Weights of a small mixture-of-experts language model, trained from scratch on English Wikipedia.
Size: 11 layers, 13M parameters.
Experts: 32 experts in each of 6 layers, 160 GELU neurons an expert, 2 picks a token, a sigmoid router.
Below are experts of layer 4 (counted from 0) of a mixture-of-experts language model. Rows are named router (the router's row for the expert), down (a neuron's output weights, with its number) and show model dimensions 0-159. Each number is 128 + 32 x the weight over its row's rms, rounded and kept within 0 to 255. Numbers have three digits each.
After each expert's rows: a language model's description of what the expert responds to. This comes from a sample of Wikipedia text that the model never trained on.

# expert 12
router:119091169116145107195116071082152142182157141154107138113165082087134125100087159123127183221110142116116141084052130117067169092086129139165107150150161190122101121126213107141172177135117153129146132113176070083069160146130179144162102071162092096135146086148112166142099111130167161106134211119131127087121138141147087120139143141069116137111153099119151135126110154134150053105079140152120124162113118098116128131076158161127128117138175147128130122199136109107144108091092071
down2:137167119134195134123128125111091156116139078081146157189093087172119167091142055097120177107116179122138184152131171131125147194125151193112137135098151092133129142106115160090143069152093127135133117177163114141128085119128092179126179123062152119120141137122117166097091119047139102107106134223137149151107147064066144120149107171117118162139138141132192134129166109097171165097153129131126114139109071131198094070149129109089162110122137125075061119118082165118101143091089148
What it handles: Words after prepositions. The word right after a preposition, mostly "the", plus his, its, several, month names and word starts like co, ex, pre.

# expert 17
router:114096097169135143165174102116132109185124086175068137146139050119110130154105120161154096084091115141099101132129145202106126142147145078177145119124137140134173129135221187139091185140135149122101141131131131093091171044113143083132164079167167105110125120188104162148216134160142105126111164087151173144150113155086092178092133187112125144103138098131131112099120139061141043115110149131116125171087124126134106107102122106127088070130145106170118092150155138113143076075167121
down2:053077097156125199090137193174143092105129121150097120114100106116090143096111100132068130133140174091169047078102107116141119145132159130144168158107118191151101166136146125090121164133144116104137116082070157180159149164086048138169140173146062132121124134179157085175134168068113156115131145141164145149093112075131093162154130149099133104145143131173091122158125124118120134137150178125134172113112106096142161143065126111117060084122132173176078162166128213114144134103109136
What it handles: Verb inflection endings. Verb suffixes ed, ing, ated, s after a stem, as in denounced, spotted, setting, According, plus for, about, used.

# expert 16
router:184118096162125144108150052060154105151137094086128153074124087112175045128115132110154115137090120146079089131100115119103140123083122163142207105128162131110156097109153148087125114113130156127183141124094078134097142099077123130098114108152112174127111169075127179171173148127124175164130203132065140122144123207143100091127128164158157136068125121135059138189140133063177089130097120171138108150104104176073144138174135177151138163122168138162124061138128097139121159141132146
down0:127188152161191179090111103154106171152163114139183150185128102129097107142109066155136118092104119125149119107164144174144043139138126115142081132096115091147124199133140144049131142155115109117150113103060102097096140082088152073178088160136136139145114053166136129166120185121128137156111118142146129121115145152108094122118121084187121124148137140162126103080064175100154186136055084144139126160122130186087118132129161157157109132161112139112130099148065198119175059103109142
What it handles: Headings and b pieces. Heading markers ==, ===, ==== closing section titles like "Transfers", and mid-name word pieces such as b in Carbone, Barbarouses, plus Bo, Mo, ut.

# expert 9
router:065151115144161134160140031115170127191103133151106189149140115103146102144107131104172149117176073185137055117147110114114122144082116164150174150170148116132112090146118103118101106181102140154077108184091119095153134150100098091095115130154070063123144112130088143095085170099151178099154148103068116103170064194107157127127119151121154119098136184093133113140170092113177081089135177089133132173089149154116093147145141134157160116133167072154159162131136179113109081163089143
down0:159105089096098160042144166101109100159168123169101148178111104152112069156103032172106138147158049138169099164101140171106150109171135090126083115105114096184127149108194057121108122140151188151121140120146133165085143077108052120156143161100128088163159155123170204134144132151127177129123157153137115136134134100127157116137112162087070120146134118070096157125097140091089102099141119076121112134157151138177141174144113137126124096146120086189166155142130129141143053123161112
What it handles: W and H starts. The piece w inside words (Fore-w-ings, T-w-o), the pronouns he/He, and capitalised name starts like Po, Ho, Ber, Ar.

# expert 30
router:106137123120108097090116112125117089154136099146102115125125120137147133122096135129128146120108125130092064105087152124156128156063156098208142144128167132107130171165139185168111100166098193116160166105179140180150122090085165069097089095114143159100140140180102143152140135140168179125147138140043175140116129153092122193123118124175173133121094167045119039155143146085112107106130099120163162156080156160084092130129128119144162149128138098219083125139081050133154104165143082
down4:151126199108168102157174080180159135093066123162205130134174125139157109116099068123118144128130133104142109130121176143098150138123075168150150120128138089094166167139107136048105101125179119108083142121113166090193120094124106174069141126075154121099129121127141167163150123133158139115083133079150060171172114122186149151106160111052121132110114112102125128108181129108141140109114101142171126168131096176056125117173177135123135081084093178097155146108080170117149040148138127
What it handles: Plural s and endings. Word-final s and similar endings, mostly plurals and verb -s, as in stores, styles, gas, thousands, plus z, za, os.

# expert 10
router:156106094139077032139165102155125064111138141151131097155147081091117114125107193108132159085115112100108114103142142159095137174059126128144152152126194100156099140134135164103114131159161142194147129124139175113108112086131118064062099105171114120076110083157146140121140154154108166125096188137100148152092120154158114142140140168140149146130128065077107149145068161107145079152140094144066115167116054219123151129091146166156101147144213137144130097154139127107107175151182132
down2:149122093138174045199132106127160122135075182117129116143166092106100141142113145131139127169150153169136138052143084102103190088132101123168178109104135134107191094140127128152132152093092111137097097120126120142164113182110141180169084126104110128172181092145130110174078095142107142097137175096135076088088125070098158191119142144113153123171119065133163122114079164108141164182129125158168121104145155118074137124128132205070126164170108108180072097113092093118147146071146090
What it handles: Noun-forming suffixes. Word-final derivational suffix pieces completing nouns and adjectives, such as -ation, -ment, -ity, -ance, -al (appro-val, govern-ance, dist-ance).

# expert 8
router:076078128136153172096147104098145095173150168128103103178130089109180130118104180098148168109102087136145161108131096137099129105106093118170161126098204174143115149149113149139065133168154161087118142123144106049081191134164109163102102127146135127130066112106073195139123161124118166116070141062143146045124103175137100097126104090094130183124124103121086116140098115128167113137100123145125155205138099149164103128145144097143097211127140108156100139162155114190118159164079077
down2:123128154119130156143185203107169107166151065148092097118132197101122082087088132175135123111141134115055195169148145122110140154151129120054092121113160120121171111138184147143193179098146104151116149101113113138103171158118152109146094107150177102118175149138118110107096154061126138145096092139123075150124090093166145108178111108167166125110106077082122225139097118095142133166129119145109103143069179103114152141133077126118154074139130130066084084125155131098207118131153101
What it handles: Early word stems. Stems and openings of common words after a space or prefix, such as St, comp, form, ad in advocate, od in odd, im in important.

# expert 24
router:093149145183143113104119067082140151127157114153121097109109098094131059188136112128138116099103069169155163114084109091072146126142101088171091157143218180121124157207162132082041126127082151158108144103145122155162130078089140093121085117144142122095095094147142142118153080094179124144110167106121142113159109161087116159168111152126199166072137117124141119117169105160152110126128168150109165164110098131080085167170178152133122141143154116156091159181151058148146074142110091
down0:104181096190089158146114089120131070134128166122158089132172154176074103142103119099114100085120119143128175153123179126103167163228060077099132138113139156148221186152104172087101125081144127075063089133145131122143147160148160075084160117114157146151109114105163077080184116153141143159144092106169106082163122106169108134155125145172114117094163086130181134074159174154147146071083088130097119077104158115117154155095120094148127147128117128086119116148117144154116107116138148
What it handles: Spaces and compass words. Standalone space tokens between words or empty table cells, and word starts like North, South, West, East, per, sub, mi.

# expert 22
router:132158122094133145123131100115158133148075104156101164131165102061171134141123181132138181122104133114155135060074185175084171149059148150143131121121148105104151117165174131167092113176104148156165134150095123092103094104143218087139100133163104114120114086132091135087111120062161110108097149127135138108131068178130132123134161158181137096102192123117120126087122145132152123088140109125085107148161153117085147107101176145217090179162135103223092077145110082148077110169149111
down0:119149161136106112081118092164098095172085129173111062105208143149116119127104152130088155127133118187112092068156090126108128147164110080088113103088144129146097150117126130204118155101139172164146100128133109091140138112106171107193130106135098097101148164116148062141093173117146098119115160177142116181122144081149151131124095253100112145126135084133075089136161140125138162092201086122096140117093145117116156142136117096146162164162128208186108070174163105100141100120093129
What it handles: Name and word openers. Early syllables of names and words, especially capitalized Romance-style pieces De, La, Al, Le, Ma, and pieces ri, ci, pro (P-ri-vate, s-ci-entists).

# expert 20
router:067120094144128141165113101112084104114063125122128075145143121131157151125124145084144134115111121207076077120119142142111164134105107123162119133104152175070162103201153132108117114201177120196125169167164081127107143095141154102135046132172141159129136105126127122100154081074212090110188168107122141120060130165138137110149142155120124148072201145097134082068119086123155055154091141151103094151169129179114090113176170157154096158129129116136111101151101152115159109105136136
down3:135167126127168068117100164132093139079149092070138121182103131138141121077130122126092153169122140096137160098129143142144151173116182223154117128163098105165127080175115109115201126159173114143069114091144118117090143103110125155073111150099074118151132146153053106115119109109118132150170107133158149152116126127157129129053101108106134166173105165149132177162143103126163038122117125067137136127045094134165174088129173181108149149113169147184141068073147120084122151129150090
What it handles: Line breaks in tables. Line breaks ending table rows or infobox lines and before headings, after a pipe or period, plus pieces like ma, Ne, on.

# expert 14
router:118115047161160146090181123132101118140131097149119057103103098114118097092099128127113101131141162172151124113101143158132131172069116117188148118146172099077132061154131176156141153148112200185150145123141126115107125112142188109134126041138153114120155089157134148144137050096150151132167109091133113052119096171112117147172158093177154152108174160155135157093101141082092156079100136065193138154145105141094107142112146198128046159143119094172132155161128092165103127099132103
down1:174123152096182104148044135092134098195098110192100106071117120160120095179067139054127141126125091078139096110154111158162173182132148136094123150109110114131182088151157140110185146148127099113138138156148086156164164150139109120124149074123097098104092082189113142131055161141092076131061090147098157150112134091126125065178148115110114150128094127145135111150128144131159153172076095172157155188094142136136157080180137144144135085124135091182107085136133200140161105106131133
What it handles: Word-ending pieces. Final or near-final pieces of longer words after a vowel-ending fragment, such as e, ly, ri, tra in Horizonte, woolly, attract, plus modals would, may.

# expert 29
router:080065134152142081116173150169074141153137118159093136114052085126174076161109116121180127136093121174138124100156126159103147128071161147175058111127105152057092096166156157076095139113123149120074093158146164100118111092117201149113124087187153122120064118136126129158131113100190177124142159152143182105126117207118118101130066172177114130112104168092155141111123131106181157082144137130118140182136126138108094164122148122164075144094181107155075106136091147179135109137102120
down0:115148108074113168108106150116148147086134139195085109208128134156112161124108105096161157140131112118133159143159071130159193162119070164154082138084173110108148184176116150118114120109099103140138142157135159098163144129041119183103210163121176144129128058106131124124091149103127129110081112129177124176118105164134140168113112104130126090104104104095077117133206123074158101065163140130142158118139113119120146137087176066104076106085152149143156114162134107157063105200084119
What it handles: Letters d and i mid-word. Single letters d, i and short pieces er, ha, ul inside words and names, as in shutdown, kind, industry, experienced, Abdullahi.

# expert 26
router:127153118203175103152117060119122121107139101093097122119096094093166089134127168107138122104139115196114134082111116089115090127081127178206103146098174126141073128107089167106145121159164119119137128154148125122161154116177106117064082095096127106099102113150091193158131147127166136106082122100150165123158082150130064155106132119159198138117133124145162131147104216139168098104115207157104081121072111186119111196120131163121074157160146063145112162184158174127126134117164108
down3:143119129129092150085101134143160126112160114113124132127114193093125163135143098135149120139138140141126151150138112103176140171142141079056202100122129128183107177144156072154043128139120039158106134125175110129135162125183141139159120140165073150161163123110123136084088099092103188177181084187165144069156152118110167224157133144167128169139097174151100067107106130107120134108140130078115111124072083132113094125078074093074118115159134133098101081086166127157111107133158105
What it handles: Place and noun endings. Final pieces of nouns and place names, such as ad in road, il in railway, ville, land, and words like City, York, University, album.

# expert 27
router:138106163098157150095139107105114129115168180111112125114158097052167100153106152116123116132103157142072127088138129112131137116136162168149127079176118148118130127129179179150071128226127146135171119118137135153117130122168121098109105089163150119130099056195087134122111161132138144137140228076124142124143097158112133133160136197119143136104167080116141138137150108149200102085082075109109103181084111104087083120137160121118146167103120149228124059166124137097067108132151062
down3:197158159119096124110123137154105110092174164167094151179112165137165122167131183133138128119101140119090114112146123105155065146105135114110119090116161070109137154146143130111177130150102153143139166117159119150086135150146135165075064096063131080140081135060130123143166081100104138049098095088106115098143140096114085133116113165152134164110106161122161122102160147089075179095129190080164208115121192135101065101086138216109137101183184130084153149103156137160143125159121140
What it handles: en/an pieces, apostrophes. Pieces en and an at word starts or inside words (enormous, V-en-ue, Maruch-an), apostrophes, en dashes, and spaces in table rows.

# expert 19
router:156148142166154117159135074103148127140076085124105110086148050093109124130120117100128098113114157165100138124109216147087094168083156080162113139142173133111087167122166140127123104128084173133119164142176115122098155119090213104127154095099083145133086192167101120126124148120177184118160138060043101076099117134102120124153085075171143214084157193121155136150105117141158084132132143112072156174115096189149140133104157126150145122103140130172120107148123166107110142129182116
down0:146177138136127146107124113133099103148103169135177143092094139148156175121086116142211110125172093081135116123148090154114123132126144116144090167108099168142061207143085083156128198129140104125199071139135118090163145133145112135095127120077176115146085106084144083116156172145141160197106138125108097129166107088070139184159205132142201100088120090108156074132131080138083101106177121145164138144116045112128097160117099133100104113120105173167161149112134156098093077152150111
What it handles: Colons and sentence starters. Colons after infobox field labels (Laid down:, Died:, Website:) and capitalized sentence or line openers The, A, It, This, I.

# expert 0
router:116120113127183115135102107121099113142081099132104098114166149103192129118100228132124128113135111122122103120113156153110148176109136139120159145091162148168088122139071177076122147168142133171149088125114149106124135135138112136119154056188143145088126077142140186111231146103132162098136182109085121090113137130094049105127148130097168157120162150074121111150108181167151087141069167048112119204143163158089137133108136159129109115107138098196070109096101113140158159095185106
down3:153122170150118124107160134101113083114093164159085180140142108164135117130118058123119098128118106141132130142110161055115098146144122133105150119132134115104177144081187109135135062145063144112143157076167152111164153152133104119104151071094075147138088095153160108160141091176133111190117122072203117130099114112101167172162098112124105114088059196144116167191183195195158121102113098128159132096136128115113123130146083138104178155085101133143136183204092138080105100182102151
What it handles: Name and word endings. Word pieces ending names and words after a short start, like -on, -ine, -son, -ian, -ter, as in Ne-on, F-ine, daugh-ter.

# expert 28
router:070097136147147104168149111087122086156152149205063117169122112086147155155125123074174094155148088110087070065090132118099157136079154176172126126150115191123084128169177112108211135094077157143131185171108134107143104085164109098100149142166095129107082104159065141175159140107120114164199107141115173080136153150114088135139141126154115149078187148156100108130132115129153098163123128081066132202097040142126111149128126142138130127119110115147130161161155109116109150117157114
down1:160147152149118109144097084175187156133127117116137116143118163090129121124119145221152129126196156094079169189132111093126125141172133120133071143101098146149146152146121104091177120096081142153139051140134146126120145101164165110138103155099106152160083159180180127176106118127101125168095133102130130115156124074050163102132124125082126072139101130079122123121168104141225109100101106188176172181114147175111115147086172042117134123155084102098127075087138113090130091110162117
What it handles: Mid-word syllables. Interior syllable pieces inside longer words and foreign names, such as e-qui-pped, em-perors, ke-ep, Democ-ra-tic, Turnpi-ke.

# expert 2
router:104097081164171098130176100127130143190113143107094126130138098106117115148137139090213119132083119153081109092162183193059164096104153079183106130129145088104110146193132183149068151112117176152099143095116107112083137119149164082117054151204071125109122080087056150127159126127138160126145205120132119089140112190120149103148129129171139148111124133146123080127128109151152135103146140126100106185085107163124124119167178097128150182108108101163150076142123079132123085154093169
down0:133088185111185064121160121123132154151157135178067135118194110121160136089085142102132126115152103099121069152074122151149090073137175107095109134109090131128157152106149108135072148095132158102161115086124179134087167085132149128138095112180110150136180119166147118070068089135077152163116167119169087121084145168157163110128104067136099127114162147198079079134120166168168133143140134213123112138089103076062198144187135160087118157123118128128184142126099126115157140113135122
What it handles: Word-initial capital letters. Single capital or lowercase letter opening a word split into pieces, often names or table entries, such as S in Songwriter, F in Fyrstenberg.